config.yaml
num_hidden_layers: 9
hidden_size: 192
n_experts: 64
experts_per_token: 6
d_expert: 64
d_shared_expert: 0
hidden_act: "gelu"
moe_layers: [0, 1, 2, 3, 4, 5, 6, 7, 8]
router_score: "softmax"
normalize_top_k: false
routed_scale: 3.27
balance_loss: 0.00365
balance_bias: false
router_z_loss: 0.001
n_groups: 8
groups_per_token: 2
init_std_router: 0.0204
lr_router: 0.00343
num_attention_heads: 3
num_key_value_heads: 1
head_dim: 64
vocab_size: 32000
norm: "rmsnorm"
norm_place: "pre"
norm_eps: 1e-05
positions: "rope"
rope_theta: 10000.0
rope_fraction: 1.0
qk_norm: false
attn_scale: 0.125
tie_word_embeddings: false
parallel_block: false
init: "normal"
init_std_qkv: 0.0474
init_std_o: 0.0112
init_std_up: 0.0474
init_std_down: 0.00558
optimizer: "adamw"
learning_rate: 0.00211
beta1: 0.95
beta2: 0.98
weight_decay: 0.098
lr_head: 0.044
max_grad_norm: 1.0
warmup_steps: 367
schedule: "wsd"
decay_fraction: 0.685
decay_shape: "linear"
final_lr_fraction: 0.05
batch_tokens: 131072
max_seq_len: 768
doc_mask: true
train_tokens: 971500000
max_steps: 7412
dataset: "wikipedia_en"
Below are experts of layer 5 (counted from 0) of a mixture-of-experts language model. Rows are named router (the router's row for the expert), up (a neuron's input weights, with its number), down (a neuron's output weights, with its number) and show model dimensions 0-191. Each number is 200 + 30 x the weight over its row's rms, rounded and kept within 0 to 999.
After each expert's rows: a language model's description of what the expert responds to. This comes from a sample of Wikipedia text that the model never trained on.

# expert 20
router,137,226,219,236,162,230,165,173,227,190,235,198,208,205,219,186,210,165,241,228,169,218,137,188,228,189,207,241,202,241,223,206,195,170,206,158,176,256,207,157,252,186,206,183,164,162,198,231,188,175,229,195,219,204,195,246,257,186,170,200,232,247,196,193,194,183,229,114,205,186,229,179,238,179,228,210,162,166,185,210,211,208,100,220,240,237,213,189,206,206,152,215,264,182,203,152,153,154,182,166,179,188,212,221,193,182,193,148,216,211,239,199,206,179,194,246,189,185,192,175,204,240,169,157,262,193,161,220,200,184,171,241,220,228,255,157,188,174,194,169,241,219,194,191,206,170,156,205,178,197,183,173,185,216,147,185,153,173,181,224,235,189,210,186,203,285,169,231,219,175,176,186,169,158,192,185,194,237,267,182,238,215,216,201,212,191,211,207,233,179,159,239
up0,213,231,236,202,164,250,177,195,189,228,212,192,166,233,179,221,197,187,186,269,156,228,229,222,176,279,235,194,223,184,160,219,210,206,217,289,204,215,177,186,205,230,169,153,158,146,146,221,196,195,192,212,145,231,210,202,196,179,171,210,149,237,169,198,181,239,202,160,145,207,177,217,195,218,188,197,199,187,213,199,212,283,213,250,173,153,227,205,239,210,173,168,205,206,203,206,241,172,234,224,255,175,196,237,200,183,204,187,143,197,227,201,250,200,219,256,129,215,210,195,218,192,140,174,251,223,161,210,200,225,190,250,232,149,196,163,201,198,183,166,187,195,201,167,192,195,211,199,194,202,226,212,201,184,183,226,147,158,154,168,192,221,170,237,179,225,239,210,211,201,192,221,186,202,159,236,218,195,276,197,234,205,204,218,238,193,216,191,210,200,197,301
down0,177,177,184,211,187,233,180,190,161,213,115,175,182,226,211,167,182,223,192,277,229,177,210,169,205,204,163,161,222,144,199,200,246,206,152,208,200,157,209,197,197,205,175,194,182,197,193,184,152,197,217,179,185,248,219,180,251,180,208,147,269,192,209,215,199,144,177,218,126,242,194,178,211,176,209,233,148,216,197,203,210,209,177,189,255,182,242,182,187,221,198,206,244,183,213,287,206,182,187,245,177,188,202,171,162,250,193,232,193,229,192,201,205,192,171,205,175,227,200,161,277,160,185,162,173,217,224,214,221,210,250,191,184,166,221,231,207,211,174,177,164,242,145,192,199,208,206,200,206,157,229,183,194,224,169,193,160,263,203,191,233,231,239,234,178,131,236,173,165,195,168,110,198,208,245,176,188,187,172,211,207,221,214,190,204,204,149,166,147,218,189,231
Description: Nationality and category adjectives. Nationality and descriptive adjectives or adjective suffixes before a noun, such as American, British, Indian, mountainous, angelic.

# expert 59
router,162,239,224,229,192,246,151,201,257,196,216,167,221,235,184,181,175,191,252,185,203,216,190,151,223,199,256,212,192,239,212,207,241,173,181,143,230,241,165,180,208,216,190,146,203,204,200,226,215,197,211,193,235,170,187,270,208,172,202,203,253,216,229,175,222,167,264,122,199,147,199,189,196,194,241,224,230,172,209,227,232,237,190,217,245,223,208,217,213,144,176,192,272,167,172,132,172,190,196,207,208,169,181,212,209,198,242,165,216,164,215,215,217,188,199,242,214,207,247,166,179,205,190,95,224,140,197,160,157,173,184,212,210,176,226,181,202,171,178,176,257,215,178,208,182,189,200,168,201,197,189,116,219,182,165,188,197,215,199,173,238,200,203,193,234,226,185,178,169,193,145,235,181,173,166,207,208,251,230,202,259,216,200,192,224,168,219,204,202,217,152,196
up8,191,187,237,173,200,217,195,199,175,151,235,204,232,207,166,217,157,204,174,193,166,232,172,222,137,195,255,209,198,222,196,242,197,177,190,175,207,209,151,190,152,165,233,182,129,228,219,191,170,175,194,164,205,195,178,206,186,178,243,229,215,190,222,223,180,182,254,140,233,230,184,190,182,249,214,203,205,160,224,238,262,169,224,203,238,233,196,189,203,191,208,221,204,181,158,212,171,239,177,172,210,185,144,237,196,193,252,141,210,211,190,239,263,173,260,220,210,147,157,238,141,166,163,188,214,198,248,181,220,169,225,227,217,254,208,173,219,183,178,220,189,210,164,209,210,111,170,216,196,177,212,221,175,231,174,168,204,182,167,258,205,200,241,149,205,202,164,199,190,175,115,214,190,209,228,179,203,220,223,222,202,217,180,232,239,221,160,134,226,240,206,191
down8,179,163,201,167,168,203,199,192,172,220,189,231,172,183,131,208,262,232,175,171,161,198,166,203,176,211,215,213,204,206,130,159,198,199,200,141,213,206,195,225,228,185,210,214,244,232,201,187,228,190,192,169,159,227,218,213,134,159,249,180,146,212,171,183,217,191,227,171,159,249,169,201,213,189,198,216,199,176,173,154,159,206,196,158,192,226,206,186,231,223,187,194,193,161,172,196,186,201,256,233,220,199,194,150,147,228,221,163,167,130,202,201,160,194,274,230,175,163,212,218,184,168,253,297,212,149,205,232,162,208,217,233,209,214,211,170,183,201,160,201,193,227,173,226,191,161,236,245,190,179,232,176,207,186,224,148,240,199,161,186,186,208,155,195,248,140,238,167,202,167,227,182,233,222,228,205,195,201,181,182,127,191,219,209,170,187,205,211,162,135,194,212
Description: Table cell contents. First tokens inside table cells and headers: numbers, Candidate, Votes, Title, %, and Previous in navigation boxes.

# expert 2
router,133,217,199,231,191,212,212,247,223,140,191,129,205,194,182,191,170,166,233,235,199,262,207,191,222,200,180,227,202,226,244,224,183,194,223,188,202,249,169,164,209,193,158,180,214,187,194,246,232,198,224,151,237,191,183,216,212,160,206,154,221,204,220,177,202,144,177,197,178,183,233,179,218,168,207,212,207,161,199,196,215,228,188,222,174,195,174,192,209,186,177,246,214,184,181,118,151,179,170,186,184,150,160,234,197,194,229,168,186,172,227,203,210,185,196,207,180,187,199,158,191,200,149,162,210,239,180,157,140,233,195,195,220,210,213,206,199,212,205,173,228,231,165,180,199,185,203,165,168,178,225,216,176,214,228,211,160,136,130,256,215,145,232,150,212,319,215,209,254,175,164,243,189,152,123,180,217,207,220,192,208,231,201,200,250,176,172,203,212,207,244,209
up0,191,214,193,201,198,190,151,209,170,196,193,248,204,230,199,234,220,195,156,202,206,183,197,206,179,168,177,224,245,246,200,222,168,199,187,218,184,177,165,192,233,182,143,171,194,207,182,216,181,180,220,150,146,157,220,242,146,239,167,178,198,188,207,222,196,193,232,202,204,180,198,162,169,194,196,212,181,208,184,219,199,204,169,210,226,167,159,195,227,165,177,258,191,136,188,199,194,205,151,131,150,220,250,170,185,220,187,169,227,172,216,224,226,180,258,218,212,220,258,190,182,218,164,157,225,168,252,240,255,254,203,166,257,233,172,191,217,237,203,178,213,198,137,209,187,175,206,179,152,196,138,183,166,212,228,178,224,136,194,233,194,270,179,236,197,173,235,241,169,144,154,207,214,170,219,183,213,200,166,217,248,281,207,222,235,215,144,246,181,194,175,206
down0,161,208,251,199,188,212,180,216,159,127,174,223,261,212,173,191,209,171,183,189,207,163,180,239,206,199,223,198,240,187,211,184,156,217,161,216,199,195,177,203,236,222,184,127,189,195,216,213,184,144,168,128,191,213,227,238,199,260,155,191,162,243,210,149,192,177,203,278,223,177,170,204,181,166,208,241,195,272,234,158,221,221,203,195,227,207,185,187,222,275,226,227,90,183,195,237,195,195,169,164,188,207,153,198,173,241,228,183,194,195,172,137,196,242,181,190,212,177,208,194,180,254,232,166,195,175,193,188,193,252,196,191,217,232,180,204,150,216,205,221,192,205,217,203,255,187,237,193,180,193,216,194,186,166,242,233,208,244,184,199,143,255,183,212,216,236,225,175,159,181,218,195,207,221,237,185,163,210,215,204,259,205,197,182,233,182,172,248,205,178,226,219
Description: Copulas and connectives. Forms of be and have, plus and, but, also, after a subject in running prose, such as was, is, been, became.

# expert 58
router,136,216,226,262,200,247,149,220,252,192,221,173,185,214,203,194,199,172,278,221,154,214,171,157,227,221,243,232,188,222,220,234,212,162,211,142,188,225,165,175,219,173,184,207,166,205,198,231,219,161,192,164,274,183,186,208,211,187,176,149,231,206,233,167,250,206,200,151,158,143,241,198,186,169,191,209,199,200,187,176,227,212,188,252,182,207,179,186,218,210,208,204,283,140,176,154,186,207,169,218,197,197,163,222,200,168,229,164,190,197,235,210,206,178,224,220,192,190,205,174,188,261,166,72,231,162,163,200,187,199,203,220,203,200,253,178,187,192,165,180,248,210,164,205,187,182,189,159,216,204,204,165,217,190,173,159,208,196,174,194,221,205,238,181,209,241,180,231,214,178,184,213,174,184,172,164,209,235,233,172,239,214,226,223,222,153,200,201,202,224,155,257
up1,189,194,170,179,203,200,173,241,220,178,228,172,220,233,225,240,114,138,212,262,229,212,213,254,248,166,166,216,195,232,213,210,182,146,208,173,214,204,175,159,207,215,184,139,201,200,195,170,157,181,254,195,188,152,234,175,231,188,206,170,179,236,165,266,159,181,210,240,208,247,185,171,213,220,184,168,183,166,200,151,232,197,208,199,252,192,240,236,179,206,219,221,218,212,202,208,200,191,211,181,215,216,179,264,187,169,223,224,164,214,207,202,226,222,218,239,203,146,166,218,183,148,197,172,186,140,207,215,204,256,201,241,213,260,184,161,187,189,162,245,226,218,220,200,209,109,157,215,199,209,238,182,182,174,148,180,186,182,167,196,282,226,189,193,205,197,205,227,203,225,177,263,172,197,184,187,176,236,201,217,239,197,175,176,257,186,209,247,188,173,183,229
down1,237,177,170,195,199,191,214,235,204,245,204,209,222,183,169,214,191,231,204,202,187,160,217,264,193,182,202,171,176,231,239,216,176,202,183,183,251,196,211,201,191,184,206,210,224,153,209,169,176,269,195,175,190,225,193,153,160,202,215,261,210,253,234,221,199,198,229,185,227,238,196,267,184,179,203,221,228,204,207,186,197,251,161,222,210,152,228,178,145,222,191,182,229,219,188,240,158,188,202,171,153,204,187,165,154,215,155,157,202,151,193,206,247,207,164,158,139,236,233,200,216,196,211,247,167,201,177,259,137,202,219,220,194,184,211,222,198,212,260,184,201,229,218,231,190,218,149,211,156,185,159,172,205,245,199,162,238,156,194,226,155,143,209,206,265,155,187,172,176,248,243,128,250,198,264,184,187,194,212,236,233,227,200,211,189,209,257,194,168,185,175,214
Description: Table cell entries. Numbers and short labels starting cells in tables and results lists: 800 metres, ranks, positions like MF, DF, GK, Votes, Candidate.

# expert 4
router,155,213,227,208,195,220,194,183,231,230,201,177,175,217,181,185,192,136,187,213,180,211,165,167,195,217,201,229,125,225,220,192,199,132,245,166,215,230,182,199,226,189,173,208,203,196,249,216,222,197,236,166,249,209,228,210,245,176,177,190,207,219,257,162,193,189,228,128,188,124,235,182,182,205,227,235,224,145,179,221,179,196,190,222,212,216,207,234,230,209,185,199,235,162,186,128,146,163,180,182,181,198,141,245,196,165,223,179,237,197,248,220,170,176,214,239,200,203,231,205,157,232,185,162,240,205,201,155,199,183,193,213,231,190,256,181,192,213,198,155,209,212,212,166,124,183,158,203,204,163,211,196,245,226,226,181,185,168,141,217,219,154,262,169,196,276,193,200,230,175,189,255,154,165,191,187,208,233,221,163,240,233,230,223,208,192,213,222,240,220,211,241
up0,224,276,174,249,85,210,174,191,186,230,202,190,229,179,183,201,184,199,216,174,152,197,223,206,183,156,228,248,174,240,225,228,178,240,155,193,157,180,209,160,228,162,220,206,212,238,161,181,200,185,187,142,192,246,193,257,184,203,203,191,219,214,195,178,179,207,199,146,188,185,192,171,225,209,165,223,239,169,233,218,197,162,247,206,184,243,253,166,243,183,204,161,212,181,182,212,203,177,175,154,171,188,172,157,219,185,217,219,193,183,223,215,196,185,189,229,157,203,169,157,221,157,171,201,187,159,196,228,218,201,191,187,305,162,176,205,215,215,186,188,176,192,182,269,233,197,191,229,215,239,209,206,201,189,222,150,215,236,143,195,249,173,199,179,252,182,193,226,210,201,178,223,160,212,191,153,204,229,222,189,235,217,204,182,175,227,172,286,244,232,162,178
down0,181,216,218,209,144,199,231,196,206,256,230,173,213,171,203,233,201,239,254,165,183,207,240,207,188,189,222,214,197,199,246,156,201,296,216,186,191,155,246,161,219,163,197,218,207,214,259,170,117,199,229,182,180,206,146,211,237,191,228,206,227,213,194,197,175,206,226,118,247,168,221,172,157,146,209,149,247,179,248,199,186,161,223,178,214,213,191,213,199,218,234,225,197,234,219,255,196,194,205,169,150,207,225,231,203,219,180,206,226,152,198,161,199,213,143,194,153,190,189,195,218,170,149,270,204,157,231,222,209,160,195,206,244,158,210,196,245,209,189,241,169,190,217,238,192,191,217,206,202,216,244,160,178,166,189,196,180,205,215,193,220,172,188,223,183,222,208,189,199,157,197,228,173,260,267,192,142,193,169,187,248,247,240,183,169,226,196,190,175,178,229,204
Description: Dates and number ranges. Month names, day numbers and year pieces in dates and ranges, such as January, June 28, 1851–1928, and 2005-2030.

# expert 27
router,230,207,206,218,198,207,190,200,187,155,235,174,175,207,189,220,160,161,243,204,199,212,176,158,215,195,249,243,195,224,181,218,208,216,186,184,174,220,191,152,222,191,197,204,189,181,226,216,284,164,209,149,203,188,187,231,221,173,204,187,213,205,234,191,251,202,240,157,218,145,231,170,209,160,233,190,216,142,204,272,197,256,213,234,191,233,150,213,234,181,192,207,261,189,162,119,160,170,189,164,185,188,189,193,182,214,200,167,163,192,249,205,222,171,215,220,185,204,192,179,201,213,175,177,203,257,172,166,148,208,169,215,229,156,142,146,186,161,186,227,232,244,186,169,169,185,181,179,133,182,197,165,238,259,199,168,194,180,128,190,251,167,242,154,219,230,182,229,201,184,202,190,182,159,164,212,217,235,210,186,171,171,238,195,259,190,168,217,207,242,159,234
up0,222,196,209,284,193,197,184,165,235,226,210,187,203,191,225,192,265,222,194,212,144,236,162,223,180,201,196,195,261,194,209,172,114,185,209,159,244,221,203,212,210,162,186,166,146,192,196,211,221,228,212,192,214,198,228,168,195,153,218,161,174,175,143,209,200,178,211,223,135,242,161,216,193,146,198,239,151,203,190,221,197,186,174,182,269,204,176,162,186,158,150,176,216,203,174,225,213,205,181,174,195,222,178,183,140,207,200,194,167,199,210,232,196,134,226,177,194,214,171,211,218,198,231,184,217,172,204,251,222,178,171,208,189,115,199,226,245,227,213,236,139,253,229,176,239,194,177,150,218,203,203,238,175,210,182,226,200,198,246,154,176,194,244,171,146,204,223,257,195,202,237,185,207,225,157,246,196,179,175,183,219,272,241,188,201,164,224,186,222,217,166,187
down0,251,161,171,215,173,226,183,214,208,184,213,217,162,190,214,200,159,266,176,219,183,206,140,176,298,211,233,211,259,221,178,213,202,236,182,176,147,147,197,219,232,215,213,201,216,245,218,192,211,170,148,185,185,188,204,254,120,195,216,196,203,209,218,193,208,232,240,206,134,159,178,185,178,204,218,211,143,166,200,230,237,200,159,136,202,153,194,168,186,126,169,171,186,222,236,190,158,243,162,186,178,236,200,179,219,277,190,205,195,146,263,227,217,224,195,190,183,186,236,199,240,165,221,160,163,223,211,217,221,205,186,178,203,189,217,181,197,185,202,171,220,225,222,245,207,198,216,166,198,186,239,212,242,258,191,210,221,231,213,251,176,184,225,172,174,186,175,165,182,172,190,219,197,136,168,250,157,158,216,225,205,214,206,194,180,193,215,205,145,221,198,184
Description: Clause-opening prepositions, parentheses. Prepositions and opening parentheses starting adverbial or descriptive phrases in narrative prose, such as after, when, until, than, "by 2015", "(born".

# expert 56
router,132,226,203,223,205,210,186,204,260,173,214,172,217,207,196,184,176,171,259,186,206,188,187,139,231,216,253,204,181,215,230,225,208,158,201,123,217,216,166,176,208,206,159,146,182,182,194,241,257,180,156,193,231,157,198,233,227,177,182,194,223,204,231,166,217,177,243,172,177,166,244,194,181,175,202,218,215,183,175,219,206,217,172,232,214,211,191,223,203,165,184,200,288,184,187,144,207,173,177,175,203,194,150,179,175,181,219,185,241,204,209,203,200,232,211,246,186,220,237,170,160,233,188,110,201,145,170,203,175,200,167,255,203,156,238,179,181,168,174,183,252,223,171,202,175,203,157,157,186,204,207,141,203,165,172,159,203,215,170,188,206,194,259,212,200,223,162,203,202,197,138,221,170,184,151,238,256,233,234,153,274,214,202,196,215,198,191,213,224,193,158,177
up1,238,195,228,193,162,199,191,185,211,132,217,182,221,229,127,233,121,235,206,235,216,165,114,109,252,182,183,210,267,194,245,241,201,198,153,166,218,180,165,186,192,250,208,187,215,212,170,173,208,207,212,216,221,224,205,195,193,170,203,225,243,181,233,250,277,234,202,212,205,211,216,169,202,171,200,205,201,221,192,212,244,184,230,203,196,176,197,188,248,193,177,177,200,160,191,186,188,217,208,197,194,182,193,247,156,243,220,169,154,170,182,225,228,226,168,204,169,180,207,212,253,161,190,130,174,194,162,191,221,226,196,217,236,192,242,208,205,206,168,196,171,165,161,229,216,108,180,175,236,199,194,206,217,219,183,233,181,183,212,209,203,216,194,220,157,183,161,259,200,171,205,202,201,189,204,164,239,234,170,225,207,161,190,207,225,239,130,237,179,245,185,184
down1,199,170,201,186,247,179,199,209,235,191,225,220,193,247,190,165,205,239,223,195,170,165,207,238,207,183,246,215,154,218,241,196,211,144,227,248,190,202,190,242,167,214,219,199,213,202,208,190,253,254,157,183,197,161,192,206,196,195,144,230,172,202,143,211,249,201,160,187,215,258,180,236,207,192,193,218,183,166,192,167,217,214,261,233,224,212,191,196,262,234,159,180,178,193,217,154,245,170,254,187,160,170,179,173,231,233,197,214,195,224,188,181,176,158,171,186,187,173,213,118,178,168,188,209,175,191,209,129,180,198,191,205,190,201,210,247,215,229,223,186,238,213,220,221,271,204,173,202,244,245,173,145,168,183,191,191,270,229,132,204,227,241,172,190,233,188,262,191,211,248,186,166,206,171,181,221,211,224,220,161,141,170,244,163,234,181,198,253,214,183,199,179
Description: Table headers and cells. Pipes, column headers and numbered cells in tables, such as Votes, Candidate, Gold, and race numbers like 1; 2; 3.

# expert 43
router,178,206,255,248,197,244,202,233,192,177,232,161,207,196,211,216,196,170,228,215,201,234,177,161,210,199,236,249,160,203,241,234,173,207,217,140,161,240,149,201,232,170,183,171,198,170,218,215,186,205,233,161,227,179,148,221,236,190,188,179,246,244,217,169,242,207,225,159,174,177,222,183,238,191,242,213,183,163,197,250,258,217,148,258,173,211,180,241,198,190,208,231,215,184,164,163,159,178,176,194,194,168,201,237,175,154,196,168,216,228,193,190,216,184,210,218,173,149,187,167,184,239,145,148,207,190,169,186,217,203,181,221,220,171,276,196,224,177,158,178,226,228,198,192,185,144,127,193,192,153,195,153,236,223,219,212,190,148,193,221,224,186,231,156,206,257,167,249,215,148,168,228,158,156,212,161,203,219,217,163,207,206,243,192,244,178,166,219,235,212,192,229
up0,167,207,173,180,194,217,187,185,190,156,212,164,181,253,212,263,127,169,260,222,205,267,240,127,202,210,221,215,241,195,224,220,188,209,161,217,245,194,209,222,200,198,168,196,136,219,244,188,223,161,201,232,232,211,233,286,215,173,208,150,194,224,167,200,233,211,196,230,209,173,217,159,181,218,174,252,156,191,197,227,199,215,178,196,202,179,231,225,223,138,202,216,194,207,213,197,228,176,192,193,154,148,171,209,173,182,201,207,203,214,189,231,211,147,228,195,243,211,224,246,210,232,181,193,227,251,174,180,181,203,198,193,198,191,258,237,216,184,208,241,143,192,202,204,199,191,201,180,197,210,182,231,235,233,137,195,156,239,176,225,212,223,256,135,167,229,155,217,217,220,192,208,243,161,141,262,199,233,231,217,229,216,231,153,190,170,164,227,176,235,169,220
down0,194,140,208,181,227,186,157,206,227,214,175,227,209,175,184,170,201,213,201,195,239,151,244,230,233,139,188,140,168,221,206,228,186,175,201,223,184,203,233,197,211,216,191,211,193,191,169,212,181,246,250,160,161,179,250,190,154,221,241,240,237,174,227,200,161,151,232,222,208,207,245,146,180,246,215,214,209,202,155,117,208,239,198,179,173,251,173,166,207,179,164,181,161,194,223,143,219,182,223,174,148,207,190,184,190,247,253,264,210,199,285,214,153,227,152,207,206,191,203,213,200,219,210,160,226,227,165,216,215,206,188,143,147,254,185,197,172,204,226,199,184,170,182,181,207,217,216,207,145,173,208,195,213,134,257,204,171,188,225,227,194,170,183,182,183,237,207,208,208,183,188,183,178,181,210,170,213,261,180,166,226,220,224,159,179,205,278,171,191,184,206,180
Description: Opening quotes, key adjectives. Opening quotation marks after "a" or "the", plus nouns and adjectives right after articles, such as main, first, album, mother.

# expert 40
router,135,253,228,259,196,214,194,206,222,173,230,165,188,202,215,218,169,152,234,213,205,245,164,204,217,217,215,239,164,204,211,219,175,162,210,176,194,230,184,203,268,182,183,171,174,155,216,201,192,216,205,200,228,187,179,229,229,173,213,178,261,241,227,168,207,181,214,150,182,183,225,193,231,198,204,194,193,179,199,238,262,222,148,224,216,194,176,230,224,186,217,234,216,194,181,150,186,148,196,206,214,187,177,226,157,192,191,160,180,190,196,187,220,184,206,196,173,158,215,148,171,231,167,174,193,189,194,179,211,179,180,222,240,187,267,185,189,200,155,174,216,212,191,194,190,128,133,164,176,171,178,211,186,204,249,199,197,154,161,212,223,168,234,176,205,306,187,278,235,166,166,232,181,116,138,198,214,258,207,192,214,211,209,234,230,170,154,206,238,217,185,215
up1,257,210,179,185,205,220,241,179,210,249,193,179,209,213,164,182,259,210,209,212,167,229,177,212,151,146,214,146,148,240,233,187,192,181,256,262,214,261,211,195,225,200,193,179,243,240,241,192,243,225,232,192,195,223,253,197,213,216,177,146,188,194,233,194,170,171,187,186,227,228,150,206,259,218,156,243,196,179,180,216,220,193,185,205,258,232,168,148,202,184,220,230,180,155,164,190,201,159,188,195,191,130,233,246,166,221,192,136,155,199,224,222,249,200,198,239,152,182,126,195,194,216,203,185,182,213,187,203,232,178,190,200,257,181,124,131,207,208,178,210,238,185,187,157,216,222,228,213,197,224,158,201,188,242,235,176,201,134,224,212,178,198,197,219,201,212,173,232,214,210,209,176,205,223,211,148,194,201,225,206,218,220,224,227,238,165,215,219,214,221,256,220
down1,193,215,181,203,209,203,188,233,223,260,216,294,181,170,188,181,187,244,210,215,174,241,223,203,196,184,187,156,192,178,222,250,230,176,194,211,178,171,176,219,169,189,215,183,213,229,235,214,213,154,208,179,235,147,218,216,240,243,218,164,136,144,192,219,234,195,205,210,198,232,237,171,215,163,197,208,216,154,133,197,186,219,217,187,132,210,193,120,187,171,231,223,135,205,222,214,155,215,216,228,202,209,177,197,253,149,209,235,171,208,195,212,150,155,208,192,213,172,206,214,231,184,193,201,179,262,193,218,161,184,218,220,157,240,183,221,228,212,186,181,210,211,121,191,170,206,161,185,204,189,212,170,203,174,181,164,181,160,129,192,219,190,211,226,126,251,210,191,231,185,225,166,234,123,230,184,235,174,200,131,217,163,225,165,199,170,204,208,192,185,189,185
Description: Head nouns after adjectives. Role or category nouns after an article and modifiers in defining sentences: studio album, rock band, species of sea snail, chief engineer.

# expert 22
router,122,244,231,237,164,215,176,217,224,174,206,149,233,203,209,199,225,191,274,233,177,220,138,130,219,210,208,224,183,245,224,249,181,169,221,154,204,222,179,165,245,189,201,170,194,198,198,252,241,171,228,205,236,206,174,215,248,190,177,195,215,198,217,150,254,190,226,143,166,165,228,185,225,183,207,204,182,166,200,217,242,193,158,258,190,216,193,202,227,188,191,207,281,157,179,153,135,210,175,191,193,171,197,227,150,205,225,177,213,191,254,222,217,186,211,232,176,204,166,205,166,233,167,160,248,190,168,192,172,199,172,235,231,196,238,174,192,178,209,161,229,241,193,176,216,207,152,194,163,201,198,214,207,221,165,188,169,164,188,196,221,216,211,169,218,274,194,217,230,151,188,181,184,194,188,141,221,240,260,149,241,219,217,229,208,198,210,203,197,236,182,242
up0,216,169,210,237,210,262,203,211,209,162,279,177,217,161,202,180,197,196,217,222,167,260,222,263,219,218,171,233,185,217,171,199,203,213,230,252,199,194,259,132,182,246,225,187,204,184,196,175,198,189,218,220,191,164,198,143,270,175,243,179,223,197,213,180,199,128,244,217,197,235,233,154,176,204,215,166,187,166,228,218,215,209,181,186,196,235,194,205,253,213,130,216,184,181,166,206,160,213,286,169,199,194,203,218,216,209,229,202,180,197,212,241,166,220,277,181,223,231,150,165,225,221,221,238,270,196,179,185,191,219,228,195,192,155,167,194,182,214,196,185,242,197,208,189,238,157,201,161,180,142,230,174,199,224,199,208,174,145,219,233,183,207,204,168,216,184,183,264,235,182,186,227,180,195,182,208,226,223,194,232,223,267,223,219,260,212,222,206,172,212,214,232
down0,218,208,185,218,173,213,188,185,208,160,153,204,156,223,239,224,237,216,156,207,221,197,198,208,208,184,184,169,160,216,192,186,238,166,130,131,200,222,200,212,183,197,178,165,194,201,112,165,205,214,209,224,234,194,189,132,172,208,167,237,231,175,200,191,212,208,187,247,257,209,143,141,216,214,126,203,175,180,167,215,220,167,202,180,175,155,236,210,201,143,177,187,271,205,192,200,227,223,230,248,196,188,194,191,229,225,238,187,116,212,206,206,184,190,193,208,187,210,156,256,214,184,283,229,189,186,208,168,189,202,196,228,219,198,202,151,177,211,214,214,210,191,248,217,177,192,180,267,211,156,212,171,216,155,222,199,213,209,188,176,174,217,187,242,211,198,220,132,219,242,180,181,171,180,230,178,179,169,176,225,176,143,143,219,260,202,239,215,220,226,227,241
Description: Coordinating and in lists. The conjunction and (also or, &) joining names in lists of teams, people or labels, e.g. Carlton and Essendon, Cactus Jack and Epic.

# expert 6
router,154,233,207,220,201,250,207,229,207,153,207,136,199,198,213,195,173,157,208,239,155,237,224,178,218,196,195,198,221,225,209,220,186,204,225,180,266,274,200,199,233,196,155,186,217,192,183,250,234,167,197,151,232,169,192,248,214,190,214,164,190,203,186,131,258,192,199,169,184,164,220,195,195,166,213,189,192,176,232,201,264,208,172,210,178,194,184,216,213,208,199,228,215,198,190,129,154,170,163,159,184,159,190,226,163,222,217,150,226,161,251,209,236,182,226,218,148,179,190,191,197,163,175,151,198,179,161,183,143,234,207,195,240,179,195,157,191,204,215,175,245,231,172,183,184,175,192,155,145,199,227,195,202,241,196,222,143,176,182,254,218,170,207,190,196,258,208,200,278,182,171,220,190,185,124,156,220,196,225,151,199,241,231,200,242,200,148,240,194,212,207,211
up0,199,169,209,139,214,218,166,223,196,224,162,222,158,233,184,225,158,165,182,241,193,154,190,159,227,172,230,199,197,211,205,210,243,189,128,184,158,142,210,183,211,183,167,196,247,217,138,161,130,210,189,194,189,189,163,233,170,210,185,180,262,175,164,178,209,217,269,131,152,197,201,219,207,191,206,199,198,171,222,237,163,197,210,258,198,190,203,210,174,213,228,217,194,200,173,152,165,147,171,209,169,209,189,178,197,205,253,215,185,167,191,105,161,237,151,191,200,204,214,168,212,159,184,188,219,223,196,191,206,221,156,232,172,199,193,196,220,178,202,212,208,247,155,216,194,193,217,175,170,190,218,202,191,168,218,232,207,119,211,251,183,254,187,219,214,178,164,194,247,144,191,247,169,182,189,288,201,227,216,181,173,173,219,184,177,184,203,245,223,188,181,230
down0,181,189,222,182,169,166,201,171,191,159,218,213,248,172,184,176,169,164,189,212,206,224,237,186,283,200,169,229,196,155,193,214,188,263,222,222,206,197,197,259,157,180,200,144,208,178,191,181,237,154,237,182,219,192,159,218,156,220,226,209,202,185,219,161,197,213,241,234,216,202,181,170,141,168,208,210,209,258,166,173,219,209,188,217,119,190,184,206,210,148,232,275,183,196,154,194,200,218,154,192,152,198,152,201,257,195,136,212,172,204,205,213,237,221,197,170,185,177,221,208,182,170,172,150,204,178,219,188,198,166,202,163,226,148,164,191,183,206,275,252,160,227,210,211,192,153,194,224,231,216,192,205,192,178,262,195,198,217,188,213,215,124,188,162,194,156,235,171,205,211,163,183,267,221,253,176,172,162,163,240,198,152,192,192,199,189,197,197,237,230,201,215
Description: Copulas and predicate articles. Forms of be, plus as, became, has, and the article opening a predicate, e.g. was, is, been, "became a".